Experts of a small language model.
Size: 12 layers, vocabulary 2048, 26.5M parameters.
Experts: 128 xIELU neurons an expert, 4 picks a token, a softmax router.
Training: a variant of SOAP for the experts, 824M tokens, 8394 steps.
Below are experts of layer 4 (counted from 0) of a mixture-of-experts language model. Rows are named up (a neuron's input weights, with its number), down (a neuron's output weights, with its number) and show model dimensions 0-127. Each number is 128 + 32 x the weight over its row's rms, rounded and kept within 0 to 255. Numbers have three digits each.
Before each expert's rows: a language model's description of what the expert responds to. This comes from a sample of Wikipedia text that the model never trained on.

# expert 23
It responds to: Opening pieces of longer words, usually after a space: Sp, Com, pro, res, dis, acc, as in Spain, Coming, accredited, approval.
up16:192099171175140125175178166095145121110101125112113141148093105116145166168101143121154064090155131131115167138108135157127086133155163156129155147087093162127105127132158155163171156129122167228099112151140083132132057171144102194100114161059166181174158084130143126132107101086098082146165083157068145128105163135093129137207131103138088128174130149174130142108165168153142137098145
down16:141143208162100191079127104177190106135126134171181118144181120121124139104139159142140135145097149149123110095158158205121095112134154108079157156114160190179125124103115099180102105100124142117141126098195163208110128102121162061132083115185148118117177110129122120155171147126140106160093119223154126112109103152189161076109134132102142149145168134150109183100101114141115150092092
up17:135075071125144092130133153178142122145161142106105188100092141166121115099141125095138116129105131108130084099170082172122090094086174091140071094137092168125149164134131107127071114078169099078119152094059139108194153134143159122171144105146080195115169159106084169127165206108171127139115173167109115141165164063151123120123096103190145091150128127133134149066144171117135103105173
down17:115129161113124127115110133124138114158100122141075113174137120126121091129101125132140109137089137106169167114126167129113117151174091152026111126189140114166146140161130123119177126090011080115093149110112118119159035122172148147102087117148116164147105110152180119136196102145130131142132108064092151146110196124161133112130115163097144206050122130152062070143131148100109151119155
up18:146227092153178115124154117160122147133082103138086088153122095075104096142132150124138143135131085095123135125107151136117143134067109139124101164117121165145228137144087120046094166097134132131130088172092117153055207155155139095136110115146150117051079171150083072162141149145100179138125079114141089155163150102140083177163126127100130110129095179101121101120130133131152091092137
down18:146081144147137161076085125124177091181160196123144149164092157135121175097078109140092147148092141176085155156131053169105072121158110108150141145161087101130083077110055117162127122096097116133052110073174119092161134097125118167145144117154128144052152176140181121169097124145146148088098126112135115124084110115131149128156085168147094110069111092121076094111128125117087114111076
up19:091123117115143124137061115157132122137139133171120120081122139114230074098098118120131163144099121126082113184107107088162145145160109132123088117117108072098095078175095134105104105174136105084144164087144157110198116132180162130133121148161126087159140067099092126150099131152114127136120117137162122034120082182170129084165094092170134178132179082132082115144110125121131140221158
down19:089139183105183110141172132116120132136155162162137150118109166144093146156121167085169113159177110161143139087137141138165185138141143169213120124098139163129098046086140147123098165167106139124142079184140097109133178133141175137129143121096094132145145090133164153078164093079115144146189214134057145148157117159139179102106157122201126123166131142094079139120124090108195134131167
up20:141180106111108147185154191118111119141163096122108165140109061146125141108102113090102140094096195184158103146077110112142198149124122068154142085102133158148110152140114157083114140082159083150098143028176119149115111168098156126182108121141100167082115102098113174130154146136134171141203125127150129149089164147136166108156160127109061119109093069181149143101130082088105163112125
down20:101076093144145134134105164115146207133105122181127143122122102210125127137094122106122121146078141151154140116186118155121117149128079136086161168196159106137108137126145149101173130138104085095141160175093065171122107177149138141156111104103145118120090154119207116148087146137080100133139060200108109140063122106105179149170093127159139142155101063069108077155089175136070130140114
up21:142112129089117143180135147139111127119128075098144124160180155134158145134084071151092142126156112112147080149134143152122075144130113079127095124106107160165140169118174183154127119076155127085077092140192083149133113072120105138098122070181129154102092135106184176111124141155076182139140103179023104141142183140132098105095151115129183147093174209170155132107130146170169138150121
down21:123120098174150152109155099208096097120108142172190162097117141189184100116157088127063112177147146136132170164220100166155146092117152154126161150110148097114130147104169152081074050137098107141200100133136116108156184147086173130124116146137109137159132138136062114123100184104099154096095099131123158081195079159124155133116111164132111123093151146150173135089130160154107113135144
up22:130080146128046138129173195182108226092173095114181131082043132115095164107176136187110122101157132096121133106069115136093125168135118084168131142162157167105133183098117212133147146104105173076131147124162146100143136168113108128096126117123165154165126177174117179090162103100146157152150095136128114153114118113085166157135118137135104106095101151151145128118097137111115106142192
down22:132164114108113143113113114159152120177128168146170184112099117102092124079098176122126105168084161157169186083081113097100111090117107108123075094163110111096084106178104162130138157097137123081162106137157079133081097079188092058195148126073145138120131166140090103125161149122118072116125072135163104199127086128165090132120130098116110099147162055121145156159078128109168101139078
up23:148129146157123175163107163145135134090098181120189167098165123139158058135185141143178144080097121147125137125153154127146114125135122119166153170109079121167071140135056140143166156127087101171125156126096174100166104114150143108104158098131169114097157089130120147126117182177137085201163114100089142091156160172161141074069189162187078136109148101151087095186133103120164121153080
down23:180092187145132107158154151119142130170133128124133128135138106166143104114105185079113075124119112167100112174202156117131146138159141141125080140100107163128068117050128137122130124116160145162122141085127151181082164137103092118163113139149161210056100094105158148160172073115104102143119161185160142157124175108097136065088121178132117133153205138140144174114210143105110153098160
up24:141112076157072170158129152125138138103119155087176089149101057091117143090111072103106120144149135128110093132102129135092095168110115136066056172109119098118112116091163115198135158149118151140186174102099139116205107116162109107138144103143151111168080205089143163093148135154131099064153076165177169134084087098132156138098080126126147180153129126110108172116151145099173098109178
down24:069145106115067108190107121075174156117142069099108071115135134156145135087059118062123116106165116155105126134135118129124095130120134166052175114190137075168123110190098137114115125099153140101096136098074131122169122125163136059112119114190137099104174088148136123186134083122118125134104084138115112157111122137086110115156116157147177100185098065137136173125156135089065128166075
up25:131168159104113165096160117154102205135100140168149127140153099197115161110093075127163078097155165072156208142126164102102109115095109102150094142139111111161113125141165176197092104141117121204162142147144132153134090075175073124102120166103120117126085145156109152146105121096145115066117127129176068103094132142104116136103171158151115113087106093119083138194070079165150132110182
down25:147199125161142146102108144112164147099106087098118151164092121122160114100116138142122078117146140104089092104120166085133060160186157130111125144166091135213192145158138132169160105152112158140143164129109159136058128119100137143124109102143143130148085114117133085177166145099085128150138129151190129040080126147120124124169066110112195140095190123160094115200150103129118150167205
up26:097104105140128152186162169123109101047160136120149163103163137184196168140133173126140114098117124148056128090138070147115111115172156161124090106114139142124120114067113164158143116132097094164120197184079101141170093179090184226151147131109093134124151098155103186175128134161094156118156110119132109131159127130074071119117175101140161133142190155109117154104127100151099111164109
down26:093189095086102108175152129168080160184150116104082146113084107176128104129196136150127115168140126133088118112087137172097112105139147156176116139117165183119136078207120191147130142167121149177153134185156110077097112091166066104137177186136093167113127092126179118092109134153124113094150148144172108136133162145114128191102145141097162133172145188146105118088164087143120086174155
up27:161083084112124128114072105109166198112137069111089078141151121136112172138146136214153170155134139147116149059136065199105186097130129159151105113198113153125107124112154144144199157095134127121137143104144116132119178123123106185096102108133171132171085165149164168104136159125163138172131150128132119196172124084179109131199131141116176073126127137133168141090132108140108190112139
down27:133147149136116129105155085084093156095122170116117113138175161149132082083181106158122171075128126080118085186163180161185077162151116129186141081174108182126151164121107114114070126137103089143171104114090152103119163139141158142109121132101118174147207103051113134140152084121079130141107127067083123102114106066085079087181088141109084170127132108102099109154090126142119106097113
up28:163140120098155081099150151137100110122152150108126121126171092143190102139149173143102126113114100158116137095087204110118071182115157136123156103073160128167092181125128184126083133072107126106139107052117084163139127132116129096133079077138169173056180122095103112084134167155110119109084128193139137059171088118129103141133102101132082122160142118150178075122135098162180080078103
down28:122083124157122147130143154135081181105074128098152088125188106146133100152151110088070097117118161125147147135070141154138140090131105111112105193142133142128173112087119122162176060116159100169123129119153104123143107120059148100073115131170194152143076123078134130129132161177190152137162127194098110048102134085158082131160139125144200093162083102088158123127136127056095150090138
up29:101094112171172083134102099189101120122116150125140117111157184125196104120095080132085150169180099059098104115123137173134062107184165098131092166121135132093108114146177154174119096140127094092094135168114105139123209163157141165138080108160146103099142176123118145173125159107098200164144136111109108129130138140112099077166145137137161105064159088131134173079055140119159125145181
down29:139092151145054103152109178081117180184112122100113088138150134148150118109168171145108126115109118152181049166113154192146157147126146124088177051155189150154086154147124094107110116126138176129144172145130107110086111068116155120126144166150078109161110147097180174117129092153117152058082127102093136180116146153190144126125123158073047105107139089111104113125129157162174131121108
up30:112187127141096115155125162103120140103135068165071107169153146105135165160085161145101140081125098145084095090164140158165166122198096131129105108113168114158112120153163175143105089128116070115128201177112097193144195157098157166181167150138078135112175141122114138117128087191202086145138139159110070155143154112158068117163123107134156119168134118130114143118071120194146135099113
down30:112086081201166077124125136130113182112142177156078126137103106159130163047113074127117123135150126110077129110103188126095144098151138107158177127100156141096125117152133080129117138147115075124110151108140125120116124144125107214121134082087075073168137107165138068052101133133102131107113149139135216168140087079101046106074165131105126122107120125159130084116152147143118122151193
up31:148144202047088132186112127157070127116161162123147124119147113093167141125077140176122175101120155132101049121136115086123102120101144191134112153113104083131115155134090134166086146120184146093129168073136135121141135096053122190105138156122130137183139074090101091123101114127093178135122119217146116140098074115132157132220147091103104122139181098169135146146130111157109137146144
down31:182119133119092089187191091139142123145149091109143151086119074114141092124122123148067142110140145197083092153079103179196146160107185140161109161075108144124110139124140122125090150156086121111078091125149120101190131131142153103149156070132181143171161203156110142175125169139122110076160140159167082147128101097124134130158131100146219106125099165123102110138175081158150121099080
up32:139174133159137130098162203158103098134114165145131121164105114131074141158194093070119122124167127154075135118099133199087142132129108126134113108104132138055139145073106098100102138104123101172121165097094119144109146143164094120115097175101140185062149141090146107137149185146103163146134158110190125125177083123087107082144189115121078138123046087126108169115125142128201184106084
down32:145120137113193087115157147134120120148130140165125179136104144162091082147163097129150129138095132136209142166123094171048090153144122144157110181113126119083086159095140093069140125142136074076186113102165134168128151152123130157132165117072151156127071131068101089104130133120088080197123154167176166084111085076119116143122117161174108132120112109124060135156106149170177064093146

# expert 34
It responds to: Pieces right after a word's opening capital or letters, mostly e, le, ad, el, often in names, as in Bie'le'cki, F'le'mish, b'le'eding.
up1:188106151089088166062136141077156115151195098146112114180159131096091075048116139146085097162094054149104137150165106120117116161143078146160180137147143085125155168108062134152143152155143103101107135125111127107144107118121158088109133126094120083102122162094148148173134178074082125077130130108070146185184167154133093091129154140123159151115179158082106089109075106111138159136097
down1:118157080145132141126124132159107159199136121192139117125156176138168165116148151126089158026156176068115165113130164138147131091131075107172133102121102084126141150144142155083052131131167115180166119153155101139107162101129158146114082131178144146088097139085083187099132137166136183137118137111139068114113116132216154127098092140169158088102100170110137085165162098129098098150085
up2:123104127167091142083201128117155182135090137096120107104106074067094131167114131179134203166131113111106110141125063092103132091188126148124114125155104048137090146090133165097116083164093171053180176101131154172080106052126175134128169166125184139185145138100142105096137157135134137158114101100113112082151140125105170167137170089140122134145104178082126119110121140091155135131116
down2:074104138090145126116116109173065082115120102115103164135129083118099126141062136097143094181065124206076157137128132116110145132168147170109067178104134156118110157096171198104130117099116153155117142108087098167100073178180109135084099143097147113153119171146148128194139150155190141122108168152151075140103121124131060106129146153084154110153118138158106160115129159094108146208182
up3:152112171085139112101114107149145062152134125123170111147137087168132135150121128113148164157119121102175110159114095111104112125171120041122142145132080107143145125186187084094151089131150075160145078121116181114084138135159096158115141090118094077139088100178094160110117143118081104164122100083115101126035157188136107162165173118194116128138113107066134137131094160089153145222113
down3:135117124153150063184118063116086107165138152144137118141108126122113133142128103116145087140138135146125139168162085045102165143072050156074144096112153129113143153155100141044117109196150083141125057056148105127064116165115156169101135142104128081142135186191098166105168095143105131218071124125130118116092145144167080140155155102129156158117116132143111089137152124121134144151131
up4:097176088176146114120137156146078128134178136169131123067129173097069102110167110120182105165153108081192168141071187148169120126128169193143119116086145085118124113127107121127144171138165114159160162145158148096211084183136143111144129142146150056098091085097083176123129115129140199173146101120155135130057114160103106097174128120119105148184136110166129134159134147123157121086103
down4:123146087145121152170183149181102087113084198137103105167129100092152125100122143118099137135140073093106131131107169135141074125080049115152119103121144108099177148152087185096211120147108166116097110081120157150104082107069131140127089165077121091118095155175113116087132113109089139139142172096156134200115151134111132118146129175132099116144133057160143129086100142120215087167170
up5:155144157137100216181111147137056164110110044107080190151130194078135141219119101135146157119136073114106049132112112106133095101081104118060162120083139090114099126149134147126130138131157114117111140104152123159121110102130176092151104144133139135144144087127106174127168161175124067108149156127125157101151100115124125121142092107130105122154160165190138161112110119148130222170097
down5:073105086114061108194127174097111099149104110148140094146081080086119067179155163113141109159124051127133132134148187151203151135106085157186148140147174147095130141149099072070163119136084128169113135139101145089128187141076070127142153160163143113103121112167119099089124115141113182111097133104139128116081131161117168082111128125088098107152145109188155158139192121136125107140069
up6:083039134098150095084121108135116144147096090134106098172100145176197149091123135162134125165126143134119118117114076148145123042116124098151093133120130130078168184079048064138074124103122100160090123140121126103114132123092189120140134073095145144137144176139126117126154106151170166069151129118170119168171127179102110154102119132160143121171155149065071069158147074140136149172146
down6:135094150140175143138100133108114137061151150138104210140145124153152098154146137149169134130090111180153205123090177116133110101169125152147130098054118109176163158120122166108169103092161147110101074112172100162117137154139123086091174129170147169121136182107205069151102092154102126064140102161135162132135147152117095165098170104207176118172164125121085155155085135141073123118133
up7:120138125171109153129076109095145155143141076128113116167152194027120071095154139183100099161141118130179101101167131129136164105104140140161143107112134168170097119159134083182192125127101129107140166115155159180139122089171152117102156107190074095153125173111162124094116100134115144067144081063138104092131071171139084143140103114177091141129177163106160088176174122108144160120094
down7:140153100103075135118085129120123108107108196182119108140207057098123154135061093087161089152110153142116148148133089064071123169085098081133172117130116141087125102150165146122126082105125124141139109165119164110136089100123143103128098085111147125121126096123107161108055172106099136121115110204155069178193126046073124130128131094136098119169090072159113152149138145142163172114122
up8:172124099133153144152128053122164099172217107108166130146151106114090149079146111068076110130130131111139131128103131073161133101110178068145076127074164103146162085209121169133158193161079083128092154135116140151136168162137125160136101091144069125102124176132089147141145134104139160118163058092097112140061147099171089143161090106127132141088093118167137146161135179107110099128120
down8:150131089155118145207103041140136133122108149079099115043098072141078136137110137098135124154096144178137162103133125095141129102123154180099110143162093133175101156114145099111120079142169132117141089113085136078149158127096112159119165125112067149120081160040147216106145131101140078155139172153115152104135150134074119128096155115124137114123081149188079110130182114187083113119095
up9:127121148137124065122137134138117103152091091116114140136106177136145101098144114140171157153192089124044113151135146149154048117066143110102124097122118131096180166103131125113174207110172137135133095158116168168134126164147116136095168123147131093133127096111188122184099093149176166167129130171165039120135091111133145166206164115083154195118087125114150149093102073119145128074115
down9:124122145150151123084125141167101173118091033162117118127128187105146130102140125113111116105124179091125179166132114126186127113138101086102069109108117116112082111093117111214091124176140167108130116131132121095095113102177095164106092162130082145119078190132060138136155055158100165148156158132099175090149151083133156142138133172111139112124157188091124188119127080096161057172126
up10:137158174148150128112133045184120112083120145165154111139095081202106185144162131168073102129058087136119186111174165129121105111147108138152104166149141114134104111123117110052183042132179115095075141142204110173086140155094149146106099131150121124101170139151125122105131141105134118176114149091120133075135105172142126116081153147118106118113112148133127084206108094110158157118181
down10:211160160057119117160130100132135138097184087143095097135130151133197128134135179113143173167149112124174048128125108098104106124101123156187045081156145144102113118160095125112166050164145096154114148140140128153150100131101155117053154094175125141119154097152107133155133130065162202122114133185149129098139124142111080143123096119146126114124143205125172146099114121105092100170166
up11:059209088119123168151141120109142110108106146173111091119154154103165120160171138096163129176089105111110118146145150099113098093134160143133119086125112089199091119112119075117156150151139072093151097106121141156127146183076192167121138064111123116064118157112058136129143134150217084090179115089071080106144147131095137137146138158148178106166158147140113099148092133184156105161093
down11:152115163109107123174173063152110117075141100097107160099137092145068099163178126172122139208136148154138103118114158147117109099156119150174152137104125056068113185146114109133179156133146119125127143097129059137147152123119184160082138178097181111140127109117161048076106122155165104194180188164076131186139107103125092113142116141097102088119105098100118076143150137135101088117112
up12:130142066154185085194136149117135140159115161122136092160143128132194141133169141105133105089117012120152144158125176108083145177128149147135156161127123125171136126136098076099133174143087096152137151139139152130165148108140149167091125096150114163077189126156116143096125187077108097136178178114129123176141149131123131164111156094099126103125089090128209075156142106029168127130125
down12:091137154192149155141167117104124131182091089099144144110187115101117138161103062133095178135102113050071074116146152159108144126133142071082111146218111170101104137069100129115090147149134153039148139146088102078120150126137151094108124156164118136070162118112162124116128096125133080108125146155161106141143107099154104170171121129118162129121105095155104075168126077112198195116136
up13:127043147137111114144102125052139067163112091138112120134105119143075112148153128100112146120145133113138099110111100078087096127144090115105123134135095183093098134145184107157119100121106111077172067169090109068118130108092099147091123139109096106140113102137142168076122184155119149061121106095182133112128138161105159105128124076200145075129085163065186124129132079163130156152034
down13:160089111109127129161128154069109087090132126169204129094154038115104152130123154140124157146168084186109064156119137120084106181103098116120089183127194180138191081090138117091167188146107098080131120119091152145164092111152107103155105124100161134131109167115144128091149121123089117151126101157161093208145190115124159126125132125094186171141079156151092105116100112153104135143172
up14:144107149121097150155093128133109104125096121090125093149114083163150121124082215117079106113047098123144123160073110098092109145104184111154109116177116117143170136131133112106105198143168150102080123128159100119141084060111152172147104155150167160110098137091137062097139101111122130086145127139146161159159141143119160122132233148137129116190151060094144067086072146148185137153153
down14:114126097161154101145148159148183187130142157154113105072129174123104125168171111123153143122099164109081147158146166121115146117135151175170152056157146080162140110166144142131163163144166047134117110118163089125096125115131125107134092101158113203122122120162170150174133151142083110151071080111226182180132137113161103106146180130090147184149124174148096127132140098111104111102218
up15:107131084102180160126091079109133172137130078125119167095164117088122186138105187112100096139128150195172098099138074174043147180143135170181118135195173111141149120084144158137141177080122112147189142166132152145127103133113147141138068128146052098128160099173116137151139136075137205169106123091143139164113146148097103135154106105075089124077114140151110090133145155116126090097142
down15:118104099131166160148123180166149143050083060152149117136142097132137161155102134150107102112166108128128190148140086096116199133133081132145088097142135111133138145180143114123143122101129114095162105115129089113168119205131129155122096147150109195114154109126108120144103110125106061045130099109121106119090114059238134167131120137171100148143135064100136087146170126127213098148110
up16:155124125067081106169170084095100129110079097120153158115123157131110125102094140123176120141094100114115131102072100065103100141107093097096127107099107092057044171125160105111046125137108172167164098115142105110128085161087093201108116051143134060108161151174111094121084126117117128135139117128125109111080137128148184127128160038148125150163147158105122144153135113160137152186120
down16:156104084103164140130164164084145119097110075161127128110177142155104136119129144161112132186165154118177127130140148124071123141156062080117142127135090191141135185122097144169114180173161086066126138098101119126104170155116125165090168157163142103155066131158202105056103128077158125143105136166107125179149088112078080097182160098052193121118098148116108130129149151156138134143100
up17:117092133140141085121154110092166131093138163107153095109126132103127091132125141114126150102145118176155105135117121143103155117142141125144115162097161172107146148190116173105168076126125120140160128140106175084080161139147125167075099074163139201148167146200078146118179116135133175109135091130125131116104117061133107130064131118132158084146062115058055186165159165063071194086149
down17:108139128124162157154130118124132109128159154080181176174147162149104101159183125093148111178063141104128151086104104184128160097065211121127107136160166117126101083071115191124081153115124107170132139110131147117032166104096137107157054153157118128126117119066199138178082134140177117119144115104112121133118187107147136133174145121120117173096141181158103076115125153169127126101087

# expert 56
It responds to: The preposition in or In, at, during, and capital first pieces such as At in Athens, O in COVID, L.
up1:136121093121124107188113041161100118151156093133103109101133110154155107096138127111136130131114083120167129123125132133158154236104104131072179120096152079109110139081148119134137153148111106183120147163129170156092177071126125130119094149113216076144172129143133149126158092129178168124124115021139123098154145127157174119112133054141118103114142185109093095156168123119059146146165
down1:131137185054115164125077061142098141150068143059058137141147132135081160125127135197108159129142106129096129120118144146101105125110134171206121111156123096114108109195161082131082167191092175084099141101152147078107096127125088087110150145141118075124110108092102148122149165183135114130074158192108134102144118138099074087158093158101113090116076111146105167118160132124091147136096
up2:131113149150151113066100135146151116157233120106071086120116129112159113108120132098153136091133078177147161141117137075165088088141073063109157133164141152139186097146141085144142124127131160162123166148068124171156122183184079135142157156136162091115092111174144127117147137183153080104120116131163150104138063092143143071122127138110152052128163121117116129045124134091179182123124
down2:126151113055089081089095128062141112117110086130087130100120152116167137119167142112170143124153124128163089116149162160146114121160090211142145114196132139125075119152160138146128210104119163169089114124154042140116122126135181153171123179085086056111113143115147105146135055100103104166119129095157155153157109129133129123135096159125059126142091141100171112089106133116102039152155
up3:091116106137135174141186190076108159096152152116156119131092122143110095118142166109072158153151146142043191103139108141151138197131021133096133127097101103152102122089112056145126174114129125113118144109125100066184111113171080121088166131066169182131130114104077146158100147105074116175095081106107156179104133158176140155158120157118106114148086123106144116135128144166156120138141
down3:136080156121140179169097172121141155148129154120087109105121143130186149186064150099176146120130076173144075143138078149133173138043098096142133132122167102094150107113132148135133199141124088098081097133133156126147110115157183167119146143157031154113160176119172156173142156109092131123128137068115135171150136158087156118093134078089109160128129148140161159099050138135088113185096
up4:221071067118122154092092122109101141145109177132091164130066145175164103144083076178075145146135142098100142142098128104150174156151099150105201132151171114099133117160123118095195156108139139078087114073099131153150195091122117137119160114125105167142189128102097105094121150149140143126098158072150109089106106139192105111141149126087137138187151145128178139119184139126109111087189
down4:108146178130146114154082143196144120130089146131155181065119177187101116128181120193130117151115133124098129117117092049148142091194085091178152104141128095118134116135123096155121127136126085132111153113138086148095141107105164193066124149130086118101168093064141153149086132115088078130167129146202144061094124122154092109176121119129106097122151097128073071148139176131182107081113
up5:130130179088153125128063105147129102195108134117105118111065126102086114141165105133168105136086126109148095187125142170188065135125145119110080135161141124154149093134122097087147071137100115132049100134185162189072125138108112157111172097175062084080154084146120156101126121120152152205145126062161125164127104133085132090131132136094108118089157147180157113109189083111164130115128
down5:135039163128146093120095130126111101112140101129158145087128160107167152135084138123136159081127123166103093099174078151059055132174107079139162078162084099163181131070136165123114129090113118108148107176112074097158135115182152180123172141092107078164145124141150161168087133166138072074160122105129129148089147145151088126112106144131104096091088095077181125161098136165161177170133
up6:123159131159086111181105139149142079154144122178103103094107150134121075146142144092229119112147142131103166163100124099133157171087159102167095096142095170144101150112144185084142137118131099206082160152168136128126189157150129161129158129097130122120111097076129157128153098141136155093074151101077142097104108172134157153151138146086086103102067143144160076191122174107081048169101
down6:038161118110123139088099158119142138187123099136088108114111113102133137178159125105179098148146136101081124188143105127173150084127122131137106109164127143146181065134097153211147220165098151163149160161122137162160153125118055144134180120114139133140118155130118091173152129075154122183126131167065149119102119100058093156139104122052196119105126124151114164086141128117095147132163
up7:158137136100136141109117152159106179060126115125125081128160117196147117120160114141074153160143186114083087085140148092102180178160172109141098170091152103126125063118112147163172117136174174093116108099109175150099159109125125137132142147165092063119135162157157120064106066084121154141103098112124104094038073117145179152188139131083130135178139160117155108186108148118174132130165
down7:137059162185136138116119109115065117119103100185130140156146139132126138156114141103154136126131129099193113088126072158129072127139071121095108087096180157115160150165114133092170096139107162117164088135143061149151141185132138083115043151116096155123078091125143129077144119110088110146037123105144204154137130117123122067123152131169077118127099073051123104099097168110122136096142
up8:145155101154099110139104105064083148162192150158120091112119186188101166135176149098140146117114154168101133070079168157152133146150117122146126144088107154174115131159191176166157155124129171177154139134097104147158147137114116103092142177108131136119139080160124136048110164140097119182160098174165124155202096067155177192121151144130085163119123136110134152172161090183077119104144
down8:102139136118112160154125165081121154140128124149073129091126087185144123156136121173105187126127153071106056096142104113161120105148121094138129110181111122115139154179102190165101137117135073156138053083069146156130125170212135155169102118144124048159085095112130114132137149132121081122192153150137083113114136091188145095126047129149151130128129125088111153208069100130145146115140
up9:146142113147130134086079126124150172101094079106076139166108183140064157159126110148069139148115156131082113190115131129098124153153073096112101129197084107164175108123127119048130121133095169152117143074157111111186095163193176137148100130144075100119151119157134138166102104089112119110128203147087130146172154126057106176138121148097163178140106111123084172126104114125147117097054
down9:146134094158175196078126154067105077108077126112150113156097155126128147123160116131105165166152069138103076120146166188119063193169155110117118140203142124129160166147170141131092140119112198130162156168077099106106167158116135098140151113081147134098093132100104126141182076129122121147140150139193130124108144079106107131154128183103136130114054155148159061077082128094125124083143
up10:124189094085196155150171179152134080078086131128177175150049048119130079127153116134120178058154161155109156124132084168130150088098125097152151098131150123143146177143185168134144114144126130142133091111127138106098096148136078167136133151136116213140132125160167112097108114085173102193084129126150117135101172123142171110142082165124132121151168065166120144159120156089138124112075
down10:103083134086134121155090145144155114090165177130199110110139119111148175081130093149163106111158113159133103170140051148173139091067092142169112077137127087153160154062123135105089147176095075089097113112119104087107121172096187081129144119096137156119148139154141130128101114117121119174141111122130100114133106067127127169067113174139147131151135140186127092062125054107183195121185
up11:161182149097097170094145133147141146199183149165127150117145111121148134158162088139169138103187121141156128081098167123112151092173123161083124103123209152144148131140149148196116169097122124168116156103081141173154109103125182044117120133163092145162150129147069131149129154149112104148147050148026167163143159195131115156106131093148153101108095097152146129145123171169114125171125
down11:165112149166162140152187125060118118106155142149092150104136086162126096103085113062119151202107200178127089108125138103130091130142142094171128125111132138115091087123128129136146048104106143092128085117084139089174114165092092142123110144002151152147122118154137112144128127062094168134102085080085113149157074164102134120124096169122093117136105107131097064125137127100161111182118
up12:179107121201131139126069130113165117135155100135160120117128116114135191130147072074096151137120164087121177152166130117218138108132141139106103167139142114090104116096157125139130076136083139093076140168139083093081164120081131106130141171131144163118178124058124113116139149153135102092178108101159145160139169156143132165127216172117180202116113085092138212127145101176157132137113
down12:095116134094203150099131084129129143103038102103097109147138129085088153124122092153136100113092185119099121166110120144065046146140156117152136146149145135116075119138135076114098139104105164191100120132119111153138162072163141158088104084092176138133098153066200120127153140130171193147114105086161170094170156118135049073087124144132101155089099092136140183143109137085123115119129
up13:133112107138127181095174164126147152124110121154121153100124149152129146158148098103147086087169142170104122084109111157114122137130118073093075107124086187098143087111094103093149132188170146116117174117123138167094119181186068094191169192168184088151110105119084095150166160120076216078098111169125122135105129157129089152084161112117138186117099139152119161183108114133183162132088
down13:114115089115196082149122150156213157152138080162113128116097106127146083183094144097117071109107161108144140111166162150128115117166149120132109171171113080172189124108083118137086118164140169092130077134080083166147176104152116085151178136116162016182138121139128128160169070153104149130104055140148105102130118199129165141114102137137101121147159106117156125152127153168135084137132
up14:155063160120080079115113069090123187119133120181173137061150111160149112125197131140173133148116139200130107123064152127129118192148138156126154177106131138110056100131130142087121106101152153159120075164142190134155169130120143167055122137165091059136139086163119106163144121111143130114108144053125166116106095149154116099104102133150131125194086077110191153110149133134123151125098
down14:154130125054140136172146108149161086140110165159105159190075077099088089147111127149170175178098090142089110121095140121151144091100108166151120110093107143103118145116131183092109194123123123147075146112097073098117158154128103072078155134132084152112141139161139109114171081129094084127117137106138132146045110105107143125088111041106150115095197121156088140069195178126112144140158
up15:088173190115159174144109132189141146171069146153099114098130075140156110153152142162197146115179111158178117075184106149109159132088113064166086156093137088107082147128153113138085099110056127168112134171115124131134167133106114146101109141118114204140123059178119112133124153105155084117135111180052145125175172117127147132125160100064163135137127126104095145128164169110102109177148
down15:134134160140181143135100107110163145057138140164102108123117160137152123154117097113126098118109171144116140162167145135162139087126147083179151086195161126095093098122123109128154157119164083152076165117147110185094120140157196085040163136079081205131108164109146106120076162112108183159207151134066130094132121141067096143130151095105115114106148142093132158112086086131129131137051
up16:132118120096126124091124104135073103121147139168105103079103131175131138122109152136135067104150098100141086153127177107167142140107113119163161091096092125104100165112103210158114061095061152150082128190047128162122197118115142040112100139165051116161107116145121130141138125123116138144067115072129170084165126162125106124141186095105183144105109082077106143160140100121160135109164
down16:150121107087183102089192085135181112100098133121103137076188129100124125098178122132120119037146145131168126053138112118147119125106189106127141122092105104164122164083117137106165084127072114120156118126071178120111109114115093176108114151076144101175132115083119153037127185129139173168103110120116161143122084157128153108108124150137164076126119094215126181115140169127142124074111
up17:105114092112208136142205140111111141140103176128153109152093123085118120146073150183090150098136218134124118090127159156149152143079092071160135100197083147134112143120180117113159153120162138126097181143141127093125154101109144106153156177137123079136140095137162167137133137095151118172181138138108149176113087181168138137069140167111091130072151039174142081116112138119171149087118
down17:164162077065184145211145103126130087098155162108141074146147139103162122149186144140094090062126154162138127092120147119158074129111195116118092126188135044132162129095119116141154185098181154220111107143085131078113104169146099134132137156114095144152127112176141105115088140097135110147122123112087181111172086127092151110085117129094159124075133157111132127167126098077159137157146